From a checkpoint of a small mixture-of-experts model trained on Wikipedia: 4194 steps.
Below are experts of layer 3 (counted from 0) of a mixture-of-experts language model. Rows are named gate (a neuron's input weights, with its number), up (a neuron's input weights, with its number) and show model dimensions 0-159. Each number is 128 + 32 x the weight over its row's rms, rounded and kept within 0 to 255. Numbers have three digits each.
Before each expert's rows: a language model's description of what the expert responds to; "mostly gets" lists some tokens that are sent to it at least half of the time. This comes from a sample of Wikipedia text that the model never trained on.

# expert 9
What it handles: Digits and title words
mostly gets: " comp", " Pro", " No", " service", " use", " Art"
gate0:095142161191152118116103088071161144083094105127137105113122184130045104155090118147135106090115096139122030192100174133096150087182118146135151122096128065132158155115136125111128096108174153158115135161070140087207104121167182174106157111134113104124109147147118150135080145143102100134135130167184057097121127128101108147151179151084083147161129093108115076103146122105094088103106106114192143086170144192125140057167137115143134131153143125130085158079135140073108174159122129
up0:099120082149105109135092130177144147115137120154144121099135164107060188170088110154080033127169115085112103212136199110081131117108100152134084163137076110094164127113168177160186107113101160163163093165118105117142086095182155140169118126159118111098127126165112151132136136218148114106160117116155116102093140161132102129136110082146083128131185136053162081115128125113110134123170083139211175107123181121158106116144161136129105154094121125109092158068130169065109137124138144

# expert 35
What it handles: Non-Latin characters, numbers
mostly gets: "า", " Association", " League", " America", " Society", " among"
gate0:168164155111103109114120146095076112155102143143108130156177119152087112106167103128178184120042059156089115148127128106100167105140165167177164105118099104110168133158176137107135154100199090151131103113156142098149139183108166139125088108077143130129126170107178171152097078149099132151141133174084123133142114112119132090090170126069109157113079169136074119118067115128128070137111116145157173084188077149123109038131117089158128044107151165112140142120111089081101156111085153
up0:105164136127172121088145132178176157102157144137158126137099099162102156129141062135209101137126139122156126147120130129112105142123146151110122154131098129119110135151079112121173139122086127181133146155102145108101110139105106181152165100125065101106105111071029071117157112141180104121114088107161159111140096179127111147177150152138090129156054184158195125131165130097152134130132144173070069132073135112069167142104126138120044174112142190139151182054098096097166085088127127

# expert 13
What it handles: Numbers in tables
mostly gets: "sen", " At", " In", "IN", " mid", " End"
gate0:148120129165132137129160085206134164143092124155168190121085154159134104119098157118158074149043106148158125093169083157077171169166153113132129119104141144160109174176094154060168108142070108130146115120150129114126131134183162106117134111071116129144103146082145088113105039128095114072146082131103147107141132152150124190167165171131088150099101157142172095105060198135139155113098110136091108083144179093138168103087066181138099092163110144139133155084098137133145126098092115
up0:130110154145140111120083130078198089171110136158151154167100051132099142109099190123140079121140114119107176117078162155117150142111110128134080126125142167086116110156115131144151100141124140116076132075140113131065113194140132132112116118184138106065176116078097131169129133160128159138078134148108081160162115149100092133133089119100129152127154092124191143097148142129189163144084123136102101098079068086128074116079082181109139196190197159133161079212123105095149104170143143

# expert 28
What it handles: Built and past participles
mostly gets: " Man", " known", " ===", "able", "ran", " long"
gate0:123184153098155132151161077038135133116156116099132176152106137118118085107125077143133159096126123081166172146129172108147112117122097133115124133143166082186164138166150120081133106198139165138089116094142151129122068138057161120122143197182128121134129140082176096136126097165134128088197155088159160083176143065153148139189185075097146100099145133133120137162158121117106136101084090193157096126135145137066119118141104106126114124178149117126142136102063101114118081147077211
up0:133145160141123072167154132092162116194092120112109149108092103163079082145094086170109091091133135098107127089108123170118132150115178105083114136223138122151137153106066159094122142147104102098104183133120119119147129123115131194150144168141108126176086141120125110078124143110103177076102091170159145107159149122146121042147132045152176155113132110112129142175143122134119151178206166081110097113103162176140126129129020108167197104093182140118111108117116113119173150128156111

# expert 25
What it handles: Prepositions and conjunctions
mostly gets: " to", " from", " for", " by", " of", " with"
gate1:118128188150154103114136124100125138063099104074130162139187128146118105045163097175103147119138117135126146148094154134120198147080167162122131139102084112183092155099149165142156117111077094147087126113081091071117093154123106192193132117113104142170147159109162152094130113120174166134103161199132163130119119131086108176139063150099098176148091079155098124106147205155162107180155172161179165095138089099126086147168120151122136098114115121144110143124071175175130194163124140
up1:166115102077118099128171119176157092149080151186129133101151082154105168142112163123164127116133154158109073117234121067142103149208148143118175111127211151117130095130101118098101110129161078124143131122134137123160114151096133130117180107198082148141161106104134133115119119118161127133163088052072134125087129071144147083133144128129122115112145111107127133098110120082127132053155101177137093108142164090128067079094045102162090103170140190119168163120071100142121120147127166

# expert 18
What it handles: Digit 2, verb be
mostly gets: " been", " be", " comp", " Ho", " Number", "kov"
gate0:173184163090058126097096117144087119101124098153180150123103083120125158095202112130137112120111140103118121067167155171105138127118165123085150162153165141191109088070096143069089184122164144210150115161145154107128161182122145156142101151124095166101164121089103130166116136142135171173121134199094148089183150122106203099150153131110100160117102114134137132091078122118141148087106075146093100157105085093091131059138123154088083085184123115109179140095096088126111088104141127
up0:075160105187144115149128159166149127145082130175160103145175144108086169072151130070143114134079125147130108107073098118084144154122107092133148136117103091118152094146093143163095139115091082109110152150185161070098097140128105160125156079131114125128117148095156096161097080117147127142151114143150145132111128072109131083131078157073157151121117213169074129124056079128131091130176162128121175160152124149115120064104156161075108160169143125096153033125167123194076134110052113

# expert 22
What it handles: Auxiliaries, pronouns, un- prefix
mostly gets: " he", " be", " has", " un", " been", " she"
gate1:116182126153202137131076118148141115078119171158149133125165120156095153173084148178128206124127112159119073195154127176104146119098119120152119189105158086156189137212114140145148123104100118134117137147109195061166098118132102145159158169093090112145200149133128109143078158166120091178137144142097143152112169116106106133097208108139145118098104141147160146139097152143161161156131088148072099135139186091146135118159171110112158155059187126080131116128108144070136119071154109
up1:125109099141201101136114166105167091116118172086125101098083165230127149163108170147158134124089109162121133173202170162169144108049093136157108139120129126170118137173116118145111145073135145139178122164089187107174131158149109129170149137158106131112215106180164106159178145194172092146139139130078066127119188156115139146096131081093146090141110110130130092146138075133186112150087096127114108163108142113157094161134171086120111158105141127102170080132091144103183123106117136

# expert 44
What it handles: Articles after headings
mostly gets: " the", " a", " The", " his", "The", " an"
gate1:131138177170115151216083192141098118111133102116168184153142148124144119085100148151130137161161125127165121184098129137089152111114123175114114113127121184122085133142174116142110144106120191085111072028107149152107140126160124139128196135112169139151082119152169145166089109128175132082109212153119108114093141133115052078092063130082082120110126139166114138131085153125093101126132103152119131184123142145185215161111148121095137160118117172136136095132146100078161107163075166
up1:132074116126148152087094127073158103140159128095124110126125110059108140156090155123141103099160145114064076141107139108091131193173125140156099093224185133137136158080059103132099120169119098169141162129097142155110092097130069090113095092151080110157146100100153116145118123095091124118166051145141147115130120101103127147163122120171131141156145096054127176134152065138086075111141142122170109060130157092118082092177167191061121117149108137112086148140187104088156163147135123

# expert 63
What it handles: Main verbs and negation
mostly gets: " not", " $", " mi", " New", " Ne", "\""
gate0:125159151093145168119168169106135075110128112083131145150126107167108061102163117091152186120094076143098049152109098182140096144151121117175148177107184133121180099088157109113111184093073123131070147145083156013120133169089129114125142157135104121143135149134059148137126117158104150151164110123126054150094101114106089108120098109127090114121111098147167089123128146119142164155083203121084100118175150126107157160099150135145158101104188158082067111070108120134119122075123157
up0:105116111157056126123202122163134121134145117117155144104111145060181133168120112109116085116067133094149148188143093139083162141089170112101168157182057133129148117149135183110136132066134114124139159091058083097145121095146146198132154118129099113133161133091095110129104074136138097111116099121113149172158130197127118143152167132205104150127130163158152113185145150138093120113142092078074073099079183156088154075163196175111088148167115185102108121148144163145144118151156109

# expert 2
What it handles: Table digits and modifiers
mostly gets: " family", " over", " like", "ative", " main", " line"
gate0:123156144199124061111163092154123151130124131157153160128112126132113158165170097111165116109121133121095113135136096110132109180009106129169140143094191117141120126137115111120163129134041170182140095077168152095099111149137071125104105120168090104089186096112107156117093097175082146122117095123116119123134140101109101155150152166139114074075157123161119179074176132182115071112149147100136140144095172123097153129167162034081122120185152085076126118104130080154164150127158098
up0:162148123090112145117107094124116158100143153180122086073137149094108076116145082140145127149150130104132109194046162177176119153203150066112139127150148105123100139161110127127081132133138144133079138120127116140112152139114165107113111115199175117131093120157177175101117134173078094127133117139194147165146140135124102083155151132135090146082087145108116151172045157156150149092143117027164063154180098142158103166157029171120101106109064111126117119111121113138107154106142170

# expert 29
What it handles: Table headers, prepositions
mostly gets: "---|---|---|---|", " during", " Per", " Che", " El", " Fi"
gate0:124182118082144144115141135137151162101081038123080134128108125077118111141137206137129115133092150153131147152095148149136126098135139151123086111105152112149168092149137123154099059155151138182191145101130124087111106099144131155138124176072128108085133147141139098121162075194160070138113101114137109157172144075158121143093143139073160169142145193144066110093086203146091125119110122224139189113111088155140086116106141112166167059143090152135137105125086132118097176139055148
up0:161131133101086105136170114109158125135045076123150146123151159144163177103165138147160077083124112110126178137096154152121164128158084150135166148155119130111108154133140180142085162147129152101094051183136107071099134121126147177105120126148161132118060138128125155097139111129167125153054061149110098111129098121131093087063097111079194072139127099163154107119134148161094120100099125096156112094127061129141143121120179181060066106122108069182217091144133076112151118137146124

# expert 15
What it handles: Copulas and capital letters
mostly gets: " D", " B", " C", " b", " p", " Vi"
gate1:128156138142123132140085204105106093134062067150150193125129150136120107158118156210137131124174137129170118060164099106109148124105159168120109186106120119135081167184183125182123155042098128127054133096124124119034154123148101170142228103080095147095111118083121153116141129153124136184099191115122127094077149189155136150153156131145099129111085134088094111132115121087134129140107106120128099122089134123138119164137150078146149097109106110079162174087107154118106165099140116
up1:127132111132097157101124171143137076149124148122154108164129150125100164063110126089087143190144099139092091136126133092124142173118113153187152150110124133124074127140113072123169172183103117146191146149126144123067052151089157120123147167161150093121119151148076160137185083152116133103153115086094155164206093129174091154110113129078117109132136194156105147107141148143105137117139179131129208149118134125146135165126110182123173142179192158114099051093076146108175217161152155

# expert 23
What it handles: Place-name words
mostly gets: "°", "land", " South", "born", " town", " home"
gate0:135197124104157094122136108133141112174136094203152168128151112133096157113107136123148153115095071148119117160155102071139107140126098125114172160160113105135163159171158132103178215171140151153139130172142209126087122117118121145121152194155147186157151112061099142150140103144070087183202120125154178101128127063132092071105125160063151100122088098105130122122119110191158138153098173114084121136079157164110178095142168089143121079139123154142097182130178110068144130154135130
up0:129134058116115162152146105124066165173113054167147156118161116125127167095129106170123149036122117110119097162110124102102152117109135071121152097096127183094171134135126135137109129192169103126158142146155146144157161141083124160120062137093234169124112156086197138129149071144148095144136144120155102114176114113125139082140067145121064105119121166105123178185156100141106080103133107187113126075142123154146109112128138080134085096115094152180166202163124168089131116162094136

# expert 19
What it handles: Digits and codes
mostly gets: " different", "^", " Great", "IN", "AL", "ani"
gate1:098141111123159215093114106130161056108098121183065128113125147120134112075146159177155180152128105157114129137177104174097110110127158098118118189076157111132203092109115149164095128088156133170134172090138120147160132177146144161123135156138145101123168130158126137116121202177069118186149085188119150174174116119109109104141081098114147174126148108147083127145173160185099076093141120077093092097138125168097131174142158092088117162127156103086094206088097134102093129124157129
up1:123092131142107109069125219060095090122095129108121130166104123100147149129187157172162127087178116104149163117129071131115107131072152094081151162162094113096125122078142144072101108118143141146116149073092081121085140119131104205035085138117124127159118113166120149127115152097160088156170147147197130101133056114136094099144108124103147125107109136155103147137128085144120177079185150115187146072201105160120107069146142151131064138175142116125111110169148131118159164136146172

# expert 57
What it handles: Parenthesis openers and suffixes
mostly gets: "ma", " late", "final", " building", " House", " footballer"
gate0:148108179062159161115147193121143136141135090123132125068070098118093105109084107149190143124196131156148069123144127082143127115176113113138108134120123136162144148134123139168156125191116108129135147066142195075189113150129099125063159118119115144136106146149127098099140148181070129168159123184148174066165144157128147098145166137076134123073097112100177109121109166123155114126096152094102110128191132085172179134143080042153164100114141088141102124103070168109056132111136160
up0:111142158182152098133135159142084173153091065176170084087191162102093125130121182093142092139193110146131121174063113075093113166099096126167064140105126105071168151151136073111112143097115121108122150137127117106102116137146118129106069094197132080173112106181119162119116076172081101134122123133119064176090124126099147181143132178162101134106104146133130072177151124155134149125091164068116136129101112149177149105131079160106167119127097080102138135121187088159090137057127108

# expert 10
What it handles: Mid-word letter pieces
mostly gets: "z", "is", "os", "ir", "o", "us"
gate0:078043107116110135212124168153120138115064150147122160183098178116154102087135129159105182093150131171102114110157076115126170079102067125129091152188102136139114107147129118202107139087141100115140171083140161135125158082133149068111122113131131139152140105121147119131118124123156140098213160102180221117095144140136139158118123125145169089129168073158155135105127047132100080192159141096166134101141132138110186116157182098136097162074112112122154122098107118086131084111100148
up0:108183109165111145125175126150086111165109173055103132107108104142152085105140085130131120122082189151182107141224101183125121128145108136114167123123102179150047172156122140073097113171138159138145105128115141104183131167148156088143105132179109138085049106136120059119196192107179126150095122106133097106201159128124137139115083103097137167148106155154145079087158173137168098094103094118105129141132096106095098177109131186110162134156099131172089148081132142124141132114164107

# expert 43
What it handles: Time and institution words
mostly gets: " after", " during", " University", " before", " Bar", " District"
gate0:150173133107123112163107173099106180154138140104187169119203103058098119163144110144120095145108120131142135190150117140092095130090173148136098121145159130101203189160099125150163166107137134206111132085122117095088184177126122110128143114100121126121091162066119145188070126114123172178165131160132149141187145090113140101149198185136092143152152142163135115105148151128149147145084099111152143142089148063127119127163171072155139091194191168137072122128173173106151087138100132
up0:130122159209112074125106106192113154159094136106129208079100201134171106138138183136150157102153123124143140107163068167122149103130155148146118109149198116133112119117136135143099088155059115184175093134124164110090180164172076139101091109169092088160138155092139140116104107134087088133063124166152102086140139126107107130169098172175126108172158064164181113154133139124063150129089087107150138119124155126050179141129150171122100121179124099099184163152107139121109137137168114

# expert 41
What it handles: Word-initial pieces
mostly gets: " p", " b", " France", " me", " Gu", " car"
gate0:155148180147126141164114120110164137137125203117142136104149165151082080126124105070192166118111083101156149128140090132185089142123109145099113135140144081176114053131194196128099146165133091117158159138157164073156089138140129147073143169175124112109079189136132147131082118149151144145176172096115094110131123135139126159106146144105131163091065100102189122184119113097098111101126156136119133085097127097089125123137170132058132115146116091075092225111109138167040129112098165
up0:122141107112135174120180034146126161099112146151185103086124151144114131115105175151100168129108139093122196144196157082137141144118143139124159090153126100195142118033105152125122118159176086125191146141133116146134091127142139179122131171126123147141094110146124079105113100152177121077066081162112085119156065099133108114148135134131135139103149120148133132135113183144170141051138122175182106041108160093122165092095110159108093168076127111095140162132069176163101135157095174

# expert 12
What it handles: Digits and plural -s
mostly gets: "pur", " brother", " Spanish", " ex", " Bon", "bon"
gate1:126146114140121086184076149105161142125069135072119177130099139056113132162167112120094068176118164085089074173164113126122101127086132143117172147084117131108127181155216136144158108142164097100105144095109081087129109163152126124073133157076129174106089165139162106111079090159116115149148144089118160098119098134157075119135111144152064118125137126121125076211105169079126149184128136083147178157158170159192165101145174084125114119115128105160060100150110109145153105161109094
up1:131107081096155108105111093133191125182096129126133242102145099112137131151140116103119128163153135071105107102127138142131129176126092178129184162130052157150081083100150138137104129152107117145096148128145076111097117149102163114135116174186130152042138109065105104145120137189142149119108097143126157159118186255154117123051074100131102097089165131144143127141119136117163076127161150133142155108101113095155147100168149106092094183182107120119115136136182134145154099096113142

# expert 33
What it handles: Year digits and mid-word syllables
mostly gets: " design", " main", " Bir", " influence", " consider", " specific"
gate0:140120086147142098158161127091192138112138138072156140155089173132112109075068131132111105107049055156131114181144153096136144150149162142139130173159104084135138113125141086152128141134131135179186185119164113059148122122174098120128041165144152130139108180079130159078068138144070157173155088131111110081140124134123094090088139082147159132139143140178126097153125147111147106165122149111106136084132145143160067140094131075096122075075133089074130115161087109085114087106092203
up0:145139100170118121085149118094128144061147135117118170129146149164108128174156144104192096049085140121082123154109160133158128164148106122161146095123152175152066144148123188122126115064198163109153087155180113122142117131084136165154133175123152122120131159131160095081084184091101134151103148078109148130112080144173083140124143090111092069114148144092137125081200073136114160171155153106164164044153176108092095162121105069158139125167129115101104082088088144128147155087102182

# expert 24
What it handles: Word-initial syllable pieces
mostly gets: " re", " de", " pro", " ex", " Al", " per"
gate0:144175132118165120094115119106072170169088126109088168145094114136119138139135141153146054135108152194127111033115144115160107096107096164104111109117174098143086107087137127170206176136094107164141161101138175161119152144116142093127139132136158093100175127090156114118099134156160162138186062142106069130161186092066116155144127161105158127146175154120150104196104145149104095081138088168108170098158140090096121112127181099057186143127127079104144092131182096085140071115122135
up0:119165139118254158137083117115123124077058133096124169151161077126141217096124145139174110199099135124101119116084072157078096162073139126158102149124107173095108101121183084116106155135074135141141118207146145129129109146115142150125138143155181115142091123175085158164188060095138126142109163144134118165171113123109120119080123136135142101066073131092122123142117095134130102092104107129103163117109069122142118169204136152122082107115106174145154110111135144152125187155086132

# expert 16
What it handles: Verbs and nouns after subjects
mostly gets: " used", " found", " final", " due", " held", " based"
gate0:140183194142051149118142173104121100146131163119139114111050165071131136160140109146085147150143180139149102146230115133077141167152112140116135160173159102118175139110186114176136109142121179163131067098138088110159161189152165112122088125096104144180107095133067160134100128127109112112168065113124103089142151179128065153109177108163104165146138102092099152153157148114108194176095151099128111129071124154072116109178112134109136097125163131125119149138057127127108148126125067
up0:130081153068120165139127139104130123137138104070121159101155105087129090141143157131116108096106163150142151152138174119148134153084128104142082072155118122212106106147107115176130135135122193122170145140157122125123140131168123184138126172125134064157136090130099082104109129085143139127122000119148171140159050094120118157092147139100127133089149142063072136116066104121117080164090106063101064119153086077146157167140167116153132153094095098151185120156123063153124109163104144

# expert 61
What it handles: Words within proper names
mostly gets: " National", " de", " American", " His", " San", " High"
gate0:128157148205115118149127083200175113114093141091177198140091160119125109116134113146160149124115175144187099199211098121089129117178149148093147123117144127186100135147143091134170101096131096189175123187191152061145165135092171132095102165104122133135098162117101167116096144168146065139168127135107090084155136109110121164105147125143105136141173104165093092152078130145102148119103164114111118065086138098086113170168138103115094054148144059112115132113096138099131144108092099
up0:090129118173113076125144097185107117116104150094146157158117135100102127117161159101145142128157163113152129159141047146131125122162153080112160093035137183170079111148148150108120104138115091177107144166175142144116138136111064146123117131110119123142171115115139156065155153087138080137109113129135170080176187156116104178105119158146089080087203101169100066190161095155084135134134176137151139120090093088132133154114133207135135107182095092108108133112123112116041126124109207

# expert 39
What it handles: United and function words
mostly gets: " United", " her", " Hu", " du", " gr", " Ben"
gate2:109144197240116127128106173124126086137167123073132149099139135149144156134136177121158113114041104151160136130159192121113140175135096117093154167158126126130131165116116172176113154075104106217088141099172121126134130112146091210122050124128109108146133105059106079151145158169101150152134124097080076150121143198180121079082140128056129165087175167151092108086111124121154094140126125096096100136151157100122110130155142103115153152144131100117130103131136181087163142131165129
up2:083165115118117102118132107184180150049141106119106113138096101096103090054130157164105133131109073127167097109141106121104117163137103212098138126129106178103114171137103151135196102098089065125174124081134105162166131165102165152120152193136127101172165117104125165136108147107089148077207125076148123138165157110139202125083083105082192079117110143185122127129126135116092154105142111135112138155094152128157150170133096102121181074149179137145167145187168136122181109148084132